Below are experts of layer 3 (counted from 0) of a mixture-of-experts language model. Rows are named router (the router's row for the expert), up (a neuron's input weights, with its number), down (a neuron's output weights, with its number) and show model dimensions 0-223. Each number is 50 + 10 x the weight over its row's rms, rounded and kept within 0 to 99.
After each expert's rows: a language model's description of what the expert responds to; "mostly gets" lists some tokens that are sent to it at least half of the time. This comes from a sample of Wikipedia text that the model never trained on.

# expert 18
router:61 62 36 51 31 47 47 64 60 30 60 50 67 58 75 60 40 32 57 56 54 36 36 55 56 53 57 53 73 36 48 54 59 62 53 59 43 43 42 47 50 62 53 44 61 39 35 43 65 63 47 55 46 38 42 30 36 51 57 51 58 40 46 50 52 49 56 63 53 57 55 49 47 47 50 36 49 47 39 37 40 46 61 37 56 47 50 45 64 53 28 61 40 73 39 39 63 31 52 62 41 56 44 57 50 38 40 53 31 36 44 72 55 28 49 43 30 50 45 54 67 59 64 53 57 36 49 42 49 43 41 44 54 36 52 42 39 49 47 39 52 50 62 60 66 35 46 47 60 47 53 65 26 46 58 48 41 50 65 44 34 43 56 52 47 58 62 53 56 53 57 57 41 50 58 43 58 57 72 46 40 65 62 38 46 51 52 46 53 54 44 56 42 53 49 59 44 26 67 62 45 52 36 38 52 54 48 44 52 57 43 25 60 45 60 37 55 49 35 52 56 49 56 54
up1:51 39 39 45 47 37 32 48 36 44 48 45 42 33 72 49 31 50 38 48 29 44 55 42 50 58 34 46 56 66 58 44 32 45 41 46 48 40 37 45 56 45 52 40 55 44 43 51 54 49 56 50 50 58 64 28 45 48 49 59 47 70 20 53 37 48 65 57 50 73 59 55 53 46 57 55 56 49 50 54 42 49 52 58 50 48 59 45 65 48 48 55 54 68 48 45 56 56 29 45 49 27 45 49 34 54 59 62 39 43 59 46 52 50 49 33 70 53 60 33 49 57 45 52 43 56 63 62 46 51 48 44 53 38 55 52 41 68 48 46 60 41 58 48 57 62 44 56 61 45 55 52 28 51 48 52 47 39 74 43 60 57 30 44 84 54 57 49 52 25 56 60 54 55 50 42 57 57 59 38 63 51 60 58 53 75 60 62 40 28 48 65 57 47 63 56 58 63 53 50 57 27 29 54 64 47 47 52 41 53 43 50 45 48 48 53 52 52 40 48 46 58 61 52
down1:67 48 55 64 45 53 63 46 68 67 48 55 53 68 36 45 59 39 52 62 56 41 51 53 44 44 50 57 57 57 45 46 38 42 60 51 59 50 56 63 51 49 35 59 47 38 59 44 44 53 44 40 50 53 29 55 52 51 40 47 18 57 57 77 56 50 44 48 61 44 42 39 57 36 44 51 61 59 63 51 65 46 47 66 62 38 36 49 56 32 35 38 52 46 49 63 51 66 62 57 54 69 61 49 57 45 38 54 50 55 38 55 46 47 29 56 66 46 39 44 41 56 55 50 42 51 41 34 55 50 47 81 48 47 62 44 67 40 56 42 52 60 53 55 56 29 35 42 46 48 69 40 60 58 37 49 57 51 48 61 48 55 75 59 47 33 41 61 48 58 52 51 47 41 55 54 44 48 49 55 32 55 27 46 41 41 42 34 51 52 47 49 48 65 42 37 32 50 57 54 39 62 58 46 45 57 65 50 64 54 56 41 53 53 40 78 32 38 56 54 41 36 37 42
What it handles: Past participles and verbs after was/were/had/he, such as married, announced, also, released, included, built.
mostly gets: " also", " built", " been", " said", " included", " released"

# expert 43
router:61 39 29 60 50 59 43 57 43 22 51 65 56 47 38 58 38 49 55 56 60 53 54 63 50 46 50 58 50 41 46 56 45 73 49 63 55 50 63 50 60 49 57 37 57 55 55 38 61 52 39 46 50 49 58 49 58 56 41 34 45 51 49 35 59 51 40 46 21 54 39 41 39 41 47 42 35 54 40 54 49 33 60 49 52 63 44 24 53 54 41 65 39 65 34 37 54 54 42 55 54 51 47 49 57 57 47 56 37 57 64 47 68 30 51 59 55 34 51 56 41 46 60 64 65 44 48 51 58 45 46 48 44 45 55 47 41 67 66 43 63 47 53 58 45 39 40 48 61 54 52 46 44 39 43 41 41 63 43 37 56 63 64 70 39 52 57 39 39 59 61 47 46 40 56 44 27 77 52 51 45 47 63 32 44 51 50 29 49 61 55 63 30 60 51 60 50 48 64 49 35 57 52 43 42 41 52 42 51 31 54 39 63 62 85 35 47 49 37 47 49 54 52 50
up0:55 49 56 48 53 46 35 41 54 73 46 28 51 52 40 49 55 48 41 54 33 48 45 60 50 65 56 53 55 47 58 34 45 09 52 38 53 63 37 50 53 47 48 45 55 55 47 57 25 49 63 50 57 55 53 70 51 51 49 64 49 47 47 61 52 35 54 40 60 46 60 53 51 49 56 44 58 54 46 46 61 57 23 52 46 45 52 63 44 50 57 39 46 44 64 66 43 55 63 46 53 51 48 41 62 47 60 57 51 45 76 50 28 43 50 38 61 53 43 50 33 55 36 51 55 65 51 36 53 38 61 43 51 41 56 59 55 38 34 53 36 53 52 39 51 34 61 53 51 45 62 41 49 46 35 59 62 43 47 56 47 64 58 30 41 45 53 61 72 64 51 40 56 44 53 52 46 36 47 53 60 61 47 49 55 37 50 57 48 79 50 43 73 28 47 61 29 55 74 37 48 44 48 63 59 53 51 63 53 51 49 50 43 47 37 49 48 74 33 56 51 46 56 56
down0:41 45 56 54 53 43 33 31 58 50 52 43 49 53 31 53 51 37 46 48 61 56 50 36 47 47 46 54 70 45 55 40 57 53 51 46 47 41 28 51 48 61 31 59 30 52 45 65 49 48 46 55 48 41 68 46 54 60 62 62 63 55 64 38 54 44 38 49 53 42 55 57 49 36 63 54 39 53 47 40 47 52 40 50 42 49 47 55 54 48 53 49 43 49 50 72 36 58 42 59 61 39 40 59 38 39 52 47 73 50 48 57 34 47 45 68 51 36 36 43 62 52 48 47 54 46 55 43 35 56 58 43 55 57 37 57 53 38 36 37 49 53 49 36 62 56 59 51 53 54 52 40 44 50 39 62 75 58 54 51 49 64 63 48 53 47 32 54 68 38 42 65 52 49 73 40 56 43 54 62 51 56 54 32 52 57 53 50 48 72 53 31 74 37 38 46 53 64 62 41 50 49 35 38 57 41 66 50 63 75 61 26 54 42 66 73 47 47 48 43 35 37 65 63
What it handles: Articles a, an, the and determiners like each, another, their after a preposition or verb, as in of an attacker, for a lapse.
mostly gets: " a", " each", " an", " inside", " another", " their"

# expert 21
router:48 43 52 65 40 66 49 55 56 59 52 46 54 54 45 50 37 58 49 40 57 46 62 46 53 62 52 46 63 39 27 51 52 48 61 57 55 50 61 51 51 64 51 55 62 45 35 40 45 46 39 43 49 42 51 46 41 51 70 52 67 54 52 36 51 46 30 47 39 57 37 61 24 53 28 62 29 49 62 52 52 56 48 42 32 66 35 33 39 66 50 39 29 41 33 53 38 53 48 79 54 56 46 44 50 66 48 59 46 52 45 58 50 46 45 50 45 53 49 53 57 57 52 54 61 51 62 60 51 27 61 46 53 51 49 34 48 69 75 52 55 61 53 55 41 45 48 51 36 50 52 46 52 48 45 40 40 49 38 47 45 51 59 58 35 59 49 39 53 59 52 50 32 66 42 53 51 67 56 55 72 46 43 37 54 57 70 40 52 52 64 48 49 67 49 65 62 42 42 32 42 60 57 29 40 42 65 35 56 44 45 41 55 64 65 45 62 44 39 35 51 53 72 47
up0:43 43 53 66 45 64 51 61 53 52 64 62 59 50 54 53 48 56 52 42 57 41 61 37 46 50 53 47 44 40 36 58 58 66 48 50 62 41 52 69 52 54 68 45 53 38 42 36 50 61 36 31 42 39 53 48 47 54 43 35 68 42 56 35 39 52 40 36 46 61 45 53 47 42 41 42 42 42 43 55 38 47 58 65 44 68 53 29 57 55 45 49 47 67 44 42 49 49 37 59 62 58 41 34 52 53 38 37 38 51 46 60 51 53 58 67 38 38 49 50 64 51 51 62 65 51 47 52 62 32 47 33 72 48 53 37 41 55 59 34 55 55 47 56 49 29 35 46 55 69 42 64 32 39 69 46 46 56 62 52 41 57 56 58 39 73 54 33 55 48 55 59 37 58 51 49 51 59 61 33 48 52 66 43 41 66 61 41 64 54 56 54 50 45 55 54 51 49 22 57 47 72 45 55 40 47 61 37 58 29 47 36 63 59 58 42 36 40 36 36 52 67 54 56
down0:30 56 51 60 38 33 56 69 56 36 60 44 55 45 50 61 39 53 48 35 51 39 49 50 41 62 56 53 40 56 57 36 67 63 43 48 35 35 51 56 36 56 45 60 56 59 59 52 33 42 28 49 55 37 58 43 23 56 70 58 55 55 71 43 64 52 43 73 59 50 43 58 52 57 59 44 45 40 52 63 48 83 56 32 60 47 29 40 33 72 29 47 59 51 51 48 71 42 64 76 41 56 42 34 60 46 58 51 48 31 52 62 48 52 53 51 37 42 43 45 41 43 48 52 55 57 57 54 46 50 59 62 63 50 53 42 44 48 59 46 50 43 65 48 49 46 56 40 59 56 39 45 55 56 52 40 46 38 67 44 42 49 54 54 36 37 60 42 41 51 37 49 40 65 44 66 58 51 65 59 44 50 60 39 45 60 56 47 46 55 49 49 37 44 43 58 65 45 45 42 66 62 59 64 46 42 58 44 55 48 39 33 52 67 52 39 51 54 42 46 51 45 63 40
What it handles: Month names, years, en dashes in year ranges, and title or heading starters like The, Early, Summer in lists and tables.
mostly gets: " August", " November", " February", " late", " 2005", " 2004"

# expert 60
router:53 48 37 77 55 49 53 48 57 46 60 72 58 70 68 50 54 49 61 49 58 41 44 28 68 58 51 42 48 45 46 69 59 52 55 47 50 45 50 52 52 54 62 53 57 47 53 43 59 45 51 41 53 36 53 23 56 46 66 43 61 56 52 43 52 58 45 39 47 56 43 48 39 46 42 39 45 51 47 68 59 38 76 48 51 57 43 33 53 71 36 45 41 71 39 50 47 57 53 65 56 54 55 32 65 33 50 39 47 40 49 64 50 27 69 58 46 55 41 51 42 60 63 60 38 30 39 55 57 53 57 59 56 42 55 49 39 51 72 37 49 57 50 54 56 48 44 56 43 54 45 39 49 34 59 46 39 54 48 58 52 54 61 55 51 57 44 23 55 35 53 42 50 50 52 51 49 45 49 58 35 39 72 37 35 54 49 23 68 32 46 39 46 67 51 60 60 51 39 59 37 62 41 55 52 44 56 42 61 46 39 52 52 62 47 65 52 42 48 46 46 62 70 42
up0:56 51 51 45 59 48 53 57 30 43 67 55 42 49 28 54 44 56 47 37 63 56 47 44 35 51 52 62 30 54 50 48 54 62 47 38 63 47 59 42 74 51 48 52 45 51 58 43 58 42 55 48 54 38 46 36 45 37 79 63 43 61 30 42 46 47 49 64 20 44 51 50 37 59 57 45 54 65 48 41 52 45 57 53 43 42 42 34 51 57 48 49 32 49 62 52 64 58 70 71 34 36 49 58 28 49 41 51 56 43 43 60 58 42 61 65 56 61 45 33 33 51 57 46 45 49 56 53 70 46 62 63 57 60 61 64 23 49 59 52 59 40 41 49 40 51 58 55 43 55 49 49 36 38 24 35 61 41 59 62 61 38 50 53 39 59 41 41 53 44 62 43 44 56 61 59 57 44 45 48 41 49 57 55 67 43 59 52 57 35 54 46 40 61 52 54 58 38 36 48 50 37 41 51 57 66 50 45 48 46 39 55 35 60 52 76 53 39 53 38 39 50 55 41
down0:36 38 41 44 47 49 53 50 57 44 44 62 60 50 44 51 55 48 43 57 47 50 59 67 49 48 36 49 66 46 54 40 53 42 38 58 52 63 38 32 32 45 49 34 54 54 36 49 41 73 30 44 41 70 36 66 57 58 26 52 41 44 57 51 50 56 35 50 71 55 65 52 59 49 51 61 58 46 52 47 57 55 35 57 42 62 72 49 39 51 61 48 55 27 48 49 49 29 32 51 41 60 60 47 33 49 51 38 49 46 50 35 51 52 52 42 46 51 54 59 45 58 33 48 61 56 44 45 43 39 62 37 44 51 60 37 55 35 33 57 58 57 54 33 48 46 49 38 63 61 49 64 38 52 54 45 49 50 47 58 31 42 45 68 47 61 61 74 47 50 51 66 61 64 54 50 50 59 44 34 52 46 45 65 50 64 45 58 39 55 69 55 54 50 39 61 31 44 54 44 62 52 46 28 39 48 42 65 48 70 57 60 50 27 33 50 56 58 56 49 59 36 40 64
What it handles: Short syllable pieces such as a, in, is, im, at inside non-English names and places, like Marmaris, Ponniyin, Namatame.
mostly gets: "a", "in", "i", "am", "ir", "is"

# expert 51
router:46 53 22 56 48 51 50 53 55 48 60 68 65 56 42 51 42 50 46 47 58 53 60 39 67 38 57 40 68 50 44 53 38 32 52 62 53 60 49 60 55 49 52 60 41 46 44 49 39 57 46 36 44 42 67 27 49 57 53 47 56 59 58 48 44 51 40 50 32 61 25 58 32 52 39 33 36 32 49 59 25 54 71 38 56 62 54 59 47 53 40 70 44 50 34 43 44 54 46 69 72 64 47 27 50 53 45 66 39 47 41 47 53 35 55 45 49 55 52 66 65 57 50 37 55 47 47 48 46 41 46 45 54 47 39 35 37 62 48 47 64 51 58 56 55 49 49 32 61 44 43 63 61 57 46 37 49 61 49 44 50 44 51 53 44 51 46 40 45 58 61 47 40 65 53 41 52 57 49 61 53 55 44 45 47 59 58 35 58 64 42 53 37 57 50 53 39 39 36 31 38 48 61 23 38 54 63 34 52 42 49 39 61 61 68 40 56 48 47 48 53 45 72 67
up1:51 50 57 51 42 39 57 51 46 53 50 54 61 49 43 48 59 51 40 49 31 35 63 41 39 48 41 37 54 48 56 49 59 45 57 47 39 51 50 46 51 57 51 63 49 56 50 55 55 42 69 50 49 34 69 30 61 51 44 67 48 46 60 47 56 47 60 75 22 39 50 59 50 45 39 64 57 62 42 48 30 54 52 46 44 53 44 53 54 51 39 51 46 42 48 49 36 54 62 40 57 54 59 58 41 26 62 50 76 46 39 49 34 34 37 51 53 60 42 46 61 52 49 50 46 60 66 55 48 59 56 31 42 51 35 49 50 39 60 39 36 37 38 50 52 30 61 54 50 52 67 47 54 53 40 43 69 43 48 62 47 53 59 44 41 46 34 24 54 41 53 56 46 24 57 39 48 59 68 42 54 59 57 52 66 62 30 60 41 53 48 48 63 54 51 29 41 72 57 39 64 45 54 31 55 57 67 68 52 48 61 48 42 57 44 69 60 67 33 55 50 49 49 45
down1:46 65 44 35 58 36 51 35 50 57 28 47 65 43 57 64 44 47 53 56 56 46 56 61 56 56 37 48 42 43 52 54 37 50 57 45 61 39 50 45 48 50 48 28 47 36 48 56 65 54 44 53 36 55 48 47 45 43 40 34 68 32 47 62 50 63 58 46 46 44 55 46 41 58 48 66 42 78 41 45 67 31 45 47 43 37 55 43 43 80 66 58 50 60 52 60 59 38 44 39 43 36 48 53 64 73 61 52 52 37 43 66 80 47 25 58 63 39 58 31 57 42 57 54 55 53 37 42 67 49 43 48 49 49 39 62 50 54 51 42 58 61 40 56 44 36 48 39 51 48 64 44 50 39 57 57 37 46 60 51 40 48 46 41 38 53 53 63 49 55 55 56 55 53 57 59 41 44 46 56 38 54 49 56 51 52 45 40 43 56 51 53 53 52 54 37 74 81 47 54 43 43 51 55 35 28 55 76 60 40 53 60 44 59 50 66 57 49 45 43 42 60 50 44
What it handles: Commas separating items in lists, places and numbers in tables, plus in and under before teams or leagues, as Bangkok or Carbon, Northampton.
mostly gets: " under", " Ye", " Death", " Ant", " Met", " Mut"

# expert 42
router:59 54 37 59 42 43 54 49 59 53 61 84 79 69 44 52 63 49 51 45 52 50 58 26 86 31 53 33 56 50 40 79 41 59 62 45 59 48 45 50 56 59 52 37 51 31 57 36 57 53 39 41 49 31 59 45 46 39 48 56 44 46 56 49 51 48 48 45 39 46 39 58 45 41 47 35 42 43 48 63 34 43 46 49 51 53 43 42 48 33 49 50 39 66 36 41 44 56 43 45 65 66 46 40 38 56 59 38 40 49 49 40 46 41 45 54 40 42 63 58 49 49 53 59 60 52 50 68 44 51 53 52 49 41 55 35 56 59 62 35 47 65 47 65 48 35 47 51 55 47 55 69 47 53 51 64 51 54 52 34 43 61 58 62 59 58 48 52 51 61 60 63 53 46 51 45 49 55 44 46 69 36 44 52 24 60 56 35 56 64 45 47 57 51 37 62 38 48 50 47 28 49 55 28 44 57 61 37 58 52 42 42 49 51 56 60 31 33 50 44 48 52 60 59
up1:49 48 51 43 49 58 42 59 48 45 66 52 59 44 64 58 48 27 63 48 60 36 67 51 58 44 57 53 49 51 39 53 68 56 55 66 47 45 57 59 47 64 49 35 54 52 47 28 57 69 46 39 38 47 53 27 42 58 69 43 52 35 55 47 49 63 46 29 37 57 53 48 44 44 46 44 44 42 46 34 51 32 55 52 34 60 48 39 62 60 51 63 29 58 39 53 68 52 51 58 44 53 39 55 55 34 44 32 41 49 50 61 66 43 73 47 51 53 60 60 55 66 47 56 58 41 32 29 64 40 43 45 78 35 51 54 38 47 58 44 57 42 58 55 45 50 50 47 63 61 52 44 25 35 60 41 49 53 58 37 44 48 58 54 40 60 66 47 50 50 37 46 46 57 52 48 37 47 55 39 48 24 58 35 31 63 58 38 56 41 48 52 48 62 52 57 51 42 44 67 41 61 36 60 46 50 60 41 47 38 42 34 57 53 66 52 55 47 49 56 50 68 60 61
down1:50 63 64 28 57 46 54 34 30 75 48 59 32 58 27 63 57 44 52 47 33 61 37 42 42 64 44 63 48 46 48 61 62 41 58 31 64 47 33 51 45 52 65 50 44 57 54 52 49 42 59 62 54 44 63 71 46 62 45 54 57 58 55 49 47 44 52 44 51 34 56 55 62 56 21 55 56 62 38 31 44 38 45 48 46 54 50 47 56 50 49 63 56 33 52 44 67 42 66 60 58 37 50 47 42 44 46 55 36 52 44 54 60 31 43 61 54 44 59 44 53 53 15 46 64 40 61 48 46 47 47 50 52 53 56 70 56 67 35 62 55 46 72 38 54 49 47 57 37 43 61 33 46 69 65 49 42 53 50 29 48 43 64 51 61 44 54 54 50 50 47 58 56 51 30 43 51 33 49 57 47 44 42 60 45 53 52 52 66 62 46 60 68 45 60 47 52 58 56 58 36 42 45 63 40 54 49 51 32 46 50 54 39 44 52 55 51 44 70 48 53 62 51 50
What it handles: Commas, semicolons, brackets and "that/by" separating clauses or list items, as in measurements, place names and number series.
mostly gets: "\",", ",\"", ";"

# expert 61
router:72 45 33 54 30 64 41 63 56 39 67 58 46 46 45 70 51 53 55 52 56 48 51 36 60 47 47 45 61 51 40 66 58 58 63 54 52 38 62 54 58 58 58 45 61 52 43 48 42 55 37 46 42 48 54 12 52 57 54 48 50 46 53 45 21 66 37 39 36 61 30 45 58 50 57 48 52 51 41 45 37 41 62 55 52 62 48 45 52 35 56 65 49 62 33 45 54 56 29 64 54 44 44 50 46 40 47 36 45 51 39 50 51 39 49 58 43 39 60 59 47 68 61 67 57 35 59 61 54 45 41 44 50 39 45 35 56 47 67 38 59 51 59 55 54 52 41 57 54 64 32 59 49 45 52 45 47 56 49 53 45 70 58 52 44 47 49 49 36 71 51 73 50 50 45 55 48 68 56 58 58 28 44 56 42 55 50 40 50 37 65 51 48 41 43 57 71 47 39 47 40 44 55 44 48 36 67 17 56 45 49 41 62 51 56 36 51 35 42 52 49 45 55 53
up1:54 42 46 45 40 57 44 52 43 41 60 49 51 45 53 66 57 58 48 52 32 52 44 37 56 53 45 53 42 54 43 49 40 37 50 48 46 43 26 42 46 57 48 57 27 57 56 58 35 46 48 48 56 43 56 26 63 51 50 61 48 50 56 59 22 67 68 47 44 27 53 49 79 49 64 46 49 48 49 42 48 34 41 46 55 58 54 58 53 36 49 68 46 61 50 55 45 71 52 45 51 42 45 62 42 53 57 34 59 50 58 53 36 47 44 48 47 38 62 63 34 51 44 56 62 46 59 47 51 57 40 50 52 56 55 50 63 16 50 58 45 40 52 33 67 51 48 60 49 54 47 53 47 47 35 47 50 57 56 57 51 66 60 36 40 48 45 58 48 73 36 61 56 41 53 49 59 48 56 67 35 69 40 50 37 58 42 35 46 47 48 47 68 10 55 47 58 62 57 45 51 37 48 52 66 50 61 52 49 59 59 20 46 38 56 47 51 65 51 50 50 51 41 54
down1:50 55 61 51 55 51 53 59 44 46 64 49 53 72 67 43 61 24 66 57 55 37 50 50 51 59 60 64 42 48 49 57 55 47 49 56 35 48 41 56 42 45 53 40 51 35 54 50 72 36 56 53 36 52 53 41 39 35 68 35 40 72 42 41 47 50 45 46 71 60 58 40 38 59 42 51 38 63 48 58 55 64 56 60 50 50 46 53 42 43 54 55 38 46 56 52 55 37 60 45 46 50 66 44 61 55 25 41 28 60 52 38 55 51 59 38 41 54 54 47 62 48 50 49 31 48 33 51 49 56 48 90 51 32 40 59 48 61 42 59 47 52 56 40 45 39 40 46 44 60 54 52 60 56 57 46 57 54 53 46 38 35 38 56 44 46 43 38 48 51 84 47 51 58 30 53 51 51 55 39 55 46 46 51 73 59 51 56 54 43 54 49 59 61 47 62 42 44 33 45 57 62 52 56 40 46 45 57 23 36 51 63 50 60 24 45 63 37 47 44 52 52 47 43
What it handles: The article the or The beginning a sentence or following of, in, to, before a proper name or noun, such as The Potawatomi, the commune.
mostly gets: " the", " The", "The"

# expert 44
router:65 43 49 61 53 70 59 69 59 57 55 68 52 58 59 62 45 61 46 48 51 57 60 30 49 19 53 43 63 43 46 62 44 55 69 59 43 46 68 48 50 61 51 47 54 39 30 50 45 55 49 38 52 46 56 44 39 54 60 55 56 52 69 37 50 65 46 45 37 55 41 63 42 51 27 51 26 47 50 59 45 45 62 51 50 49 43 39 58 63 53 51 54 45 40 41 44 46 32 59 57 61 49 40 46 54 50 56 33 50 44 38 50 50 46 53 36 57 56 55 48 45 72 60 67 53 47 68 51 22 33 45 43 39 49 29 45 52 53 51 48 54 50 61 51 55 41 49 55 41 33 56 56 48 45 48 46 68 45 56 53 57 56 63 31 52 49 27 53 64 47 58 50 61 41 32 39 59 56 50 63 55 44 51 50 65 45 42 52 49 68 53 28 51 48 45 65 36 51 43 44 45 52 34 33 42 78 25 56 54 57 35 51 55 50 49 58 46 48 55 60 57 52 61
up0:46 42 45 53 37 44 53 60 57 39 60 65 50 59 68 64 46 22 65 35 55 40 53 40 48 40 51 46 53 30 44 66 48 46 63 63 49 42 48 53 53 66 70 34 57 38 52 29 67 62 56 48 50 31 66 44 58 64 53 48 64 42 63 56 39 57 46 44 56 53 49 51 46 32 53 46 44 38 47 57 47 36 59 63 46 62 53 51 51 57 44 65 47 55 50 38 55 37 46 51 62 56 50 49 52 41 38 35 48 48 46 58 51 50 75 55 23 55 55 53 67 59 54 45 56 48 46 34 66 41 43 23 67 49 27 53 33 51 52 33 45 59 65 68 47 48 47 49 50 54 45 55 29 48 56 40 44 57 68 49 33 54 43 61 47 73 52 44 46 57 46 57 33 73 54 45 47 43 53 52 52 44 69 45 35 53 64 49 56 45 53 55 40 48 47 50 51 61 48 63 49 56 33 35 52 46 44 53 54 37 47 51 53 64 67 52 42 46 51 31 58 60 59 47
down0:50 47 44 41 59 44 60 45 44 56 48 37 63 48 42 47 52 56 57 76 35 31 41 47 27 39 59 60 66 38 50 54 46 50 56 49 35 44 44 52 63 41 48 52 47 44 36 52 33 39 55 49 50 48 52 44 44 49 46 50 44 47 62 47 73 63 36 59 56 51 68 51 52 57 34 52 50 50 59 55 65 72 47 53 44 55 38 78 54 47 46 57 55 36 59 46 44 40 61 35 40 46 56 54 52 41 21 53 61 42 59 35 49 40 62 47 54 30 56 29 55 59 50 61 60 56 49 62 53 55 48 47 53 42 42 57 73 57 47 30 57 42 47 63 49 53 44 36 54 39 52 37 34 58 44 40 63 48 45 46 60 49 49 51 52 40 49 49 41 45 46 51 55 69 56 62 41 37 40 61 40 52 53 74 55 46 35 63 57 47 56 36 52 39 44 36 71 61 54 63 53 25 48 52 40 60 55 45 64 37 61 64 42 57 52 49 65 50 45 56 28 38 28 49
What it handles: The articles a, an and the after verbs like is, was or signed, and month names starting date lines in tables or lists.
mostly gets: "|---|---|---|---|---|---|---|", "September", " August", " September", "August", " a"

# expert 25
router:45 32 31 54 51 55 47 43 57 53 50 42 40 59 51 50 47 42 63 41 57 60 52 45 50 56 51 33 56 37 38 50 57 45 55 50 53 44 45 57 56 55 61 44 58 51 26 41 63 54 49 47 35 36 65 41 44 50 53 51 59 46 49 51 35 62 53 28 57 49 46 58 49 52 52 52 48 48 52 46 60 41 71 57 40 50 53 39 58 50 51 63 47 50 38 33 54 37 53 65 43 66 59 38 54 45 50 54 45 53 55 57 76 36 65 60 41 56 62 59 63 54 49 48 66 19 45 36 68 32 52 54 63 43 43 43 48 55 59 44 80 62 65 55 55 56 32 52 41 51 51 55 46 47 46 25 51 58 54 48 57 49 50 47 53 56 51 50 42 56 57 38 45 61 32 47 51 65 53 31 51 41 55 55 48 63 53 58 53 45 49 71 56 63 73 66 56 44 43 56 44 47 43 28 48 40 53 47 48 51 21 29 65 49 48 29 52 52 61 29 49 69 67 55
up1:46 64 51 49 66 43 46 43 51 49 63 55 54 38 44 58 51 43 37 46 52 40 39 19 51 60 59 44 67 51 41 54 53 64 42 46 55 40 62 54 47 48 46 55 58 59 43 51 70 48 44 47 49 51 42 45 73 56 43 49 38 55 44 58 47 67 44 47 52 54 64 52 45 57 49 57 43 60 38 54 43 43 46 60 50 46 51 43 56 48 58 59 50 55 45 46 84 31 36 56 45 45 46 35 54 22 46 47 24 42 43 48 61 58 66 50 45 53 39 48 32 70 60 51 64 51 20 50 67 63 50 53 50 46 41 45 43 70 46 49 39 35 45 55 35 54 33 69 45 53 66 43 49 65 59 45 40 54 45 50 54 60 55 41 38 52 58 46 37 45 45 43 72 55 63 40 48 44 63 45 56 62 60 52 41 71 39 54 60 41 52 47 58 49 53 66 69 58 45 50 30 53 39 34 55 68 50 51 49 54 48 56 50 51 32 61 36 38 50 28 45 54 50 60
down1:37 62 55 48 64 42 37 50 42 56 54 41 56 52 70 46 51 50 49 43 48 53 36 44 54 42 44 44 30 40 57 55 50 38 54 48 38 49 52 81 54 45 41 52 46 61 48 47 32 57 41 52 40 34 47 69 58 57 39 46 55 54 55 39 58 52 41 52 47 56 53 73 60 56 57 51 43 25 60 40 38 36 61 64 44 43 54 51 57 39 46 57 44 60 24 49 50 43 44 58 70 50 48 50 67 42 57 50 53 45 45 38 69 45 52 51 62 52 34 64 57 44 67 70 54 64 48 49 30 61 39 47 52 70 40 42 71 65 52 49 38 43 64 66 32 63 41 56 31 65 58 48 45 38 32 48 36 49 37 43 58 73 42 53 57 45 48 48 49 40 45 56 37 57 49 56 52 46 68 24 47 47 44 26 63 41 42 58 63 46 46 63 49 55 46 56 45 65 47 54 49 41 50 45 40 52 46 59 57 56 62 51 51 68 58 53 51 40 56 50 62 47 49 58
What it handles: Four-digit years ending full dates or following in or from, in prose and tables, such as 17 December 1944, in 1989, (2008).
mostly gets: " 2015", " 2019", " 2016", " 2021", " 2018", " 2025"

# expert 40
router:55 43 24 60 49 51 44 48 71 32 52 70 60 51 38 69 46 50 45 36 57 49 43 45 65 44 48 50 54 31 45 46 43 59 62 48 58 38 50 50 64 47 61 40 52 44 27 49 60 53 53 42 41 50 48 41 25 42 57 49 67 38 60 32 47 53 50 48 27 54 40 52 44 33 51 35 45 44 44 51 38 51 56 64 44 47 39 47 51 55 63 55 52 57 44 54 62 41 34 52 75 62 42 38 52 39 55 49 55 42 50 51 48 49 55 61 47 47 59 61 51 59 57 60 57 47 40 64 46 35 59 47 46 44 50 47 59 71 43 49 54 77 51 57 50 49 42 40 49 46 42 76 56 52 45 43 56 54 36 57 57 57 54 79 38 56 73 48 36 53 69 52 58 63 44 48 40 58 68 47 73 38 61 49 48 67 51 40 50 50 60 54 48 58 46 43 73 49 45 49 34 59 47 36 46 45 60 48 49 53 47 34 49 69 61 28 42 53 39 33 47 49 56 53
up1:42 54 44 29 34 48 46 45 62 47 41 70 58 48 51 62 42 62 46 43 55 49 57 69 46 57 43 58 46 49 46 40 47 47 62 47 45 48 56 45 57 41 61 37 66 51 29 51 60 45 51 36 48 53 40 52 47 41 52 50 65 40 56 49 56 67 52 44 37 52 58 47 49 53 53 35 53 51 38 38 49 44 49 62 53 49 42 52 58 66 72 55 43 45 37 48 53 41 36 41 51 47 44 40 36 28 62 48 58 52 49 61 49 53 54 38 33 50 43 73 47 57 63 49 54 43 42 48 44 51 62 54 46 53 51 58 49 50 44 64 42 60 47 40 53 47 50 56 55 50 39 71 54 59 46 57 57 58 41 47 43 65 50 82 34 27 82 53 47 65 53 49 51 48 41 40 34 47 61 41 57 49 60 48 65 80 42 68 45 46 59 48 58 48 54 49 68 48 59 75 35 53 46 45 43 57 37 65 51 42 49 27 44 61 54 22 50 71 46 45 32 45 50 54
down1:35 37 58 51 38 47 60 63 47 55 55 54 54 56 16 46 78 50 67 57 71 44 51 46 72 54 47 47 47 44 60 61 66 35 45 47 43 43 38 58 47 44 41 48 47 45 59 47 45 48 73 44 49 38 33 61 53 49 56 51 35 59 44 53 43 34 48 49 47 52 50 43 53 41 40 43 48 63 44 67 55 58 57 39 35 50 57 35 48 41 57 58 56 43 59 78 37 54 39 63 31 73 49 51 54 57 50 52 52 45 48 51 44 40 60 64 53 49 54 36 56 43 47 63 44 54 48 37 41 52 57 48 53 54 61 49 45 48 47 52 46 55 33 53 47 39 50 48 50 61 80 38 70 57 67 59 52 54 47 45 43 36 37 62 59 52 35 43 66 32 58 67 41 49 49 50 56 65 48 44 57 62 55 27 44 34 60 43 57 57 47 59 45 58 62 54 48 55 47 51 56 52 40 53 42 35 45 51 51 52 44 78 30 58 29 49 46 46 34 44 69 45 50 48
What it handles: Periods closing ordinary prose sentences, often after a year or noun, plus ")." after citation years, as in (2020). "Title".
mostly gets: ").", "\".", ".\"", ".)", " ", "."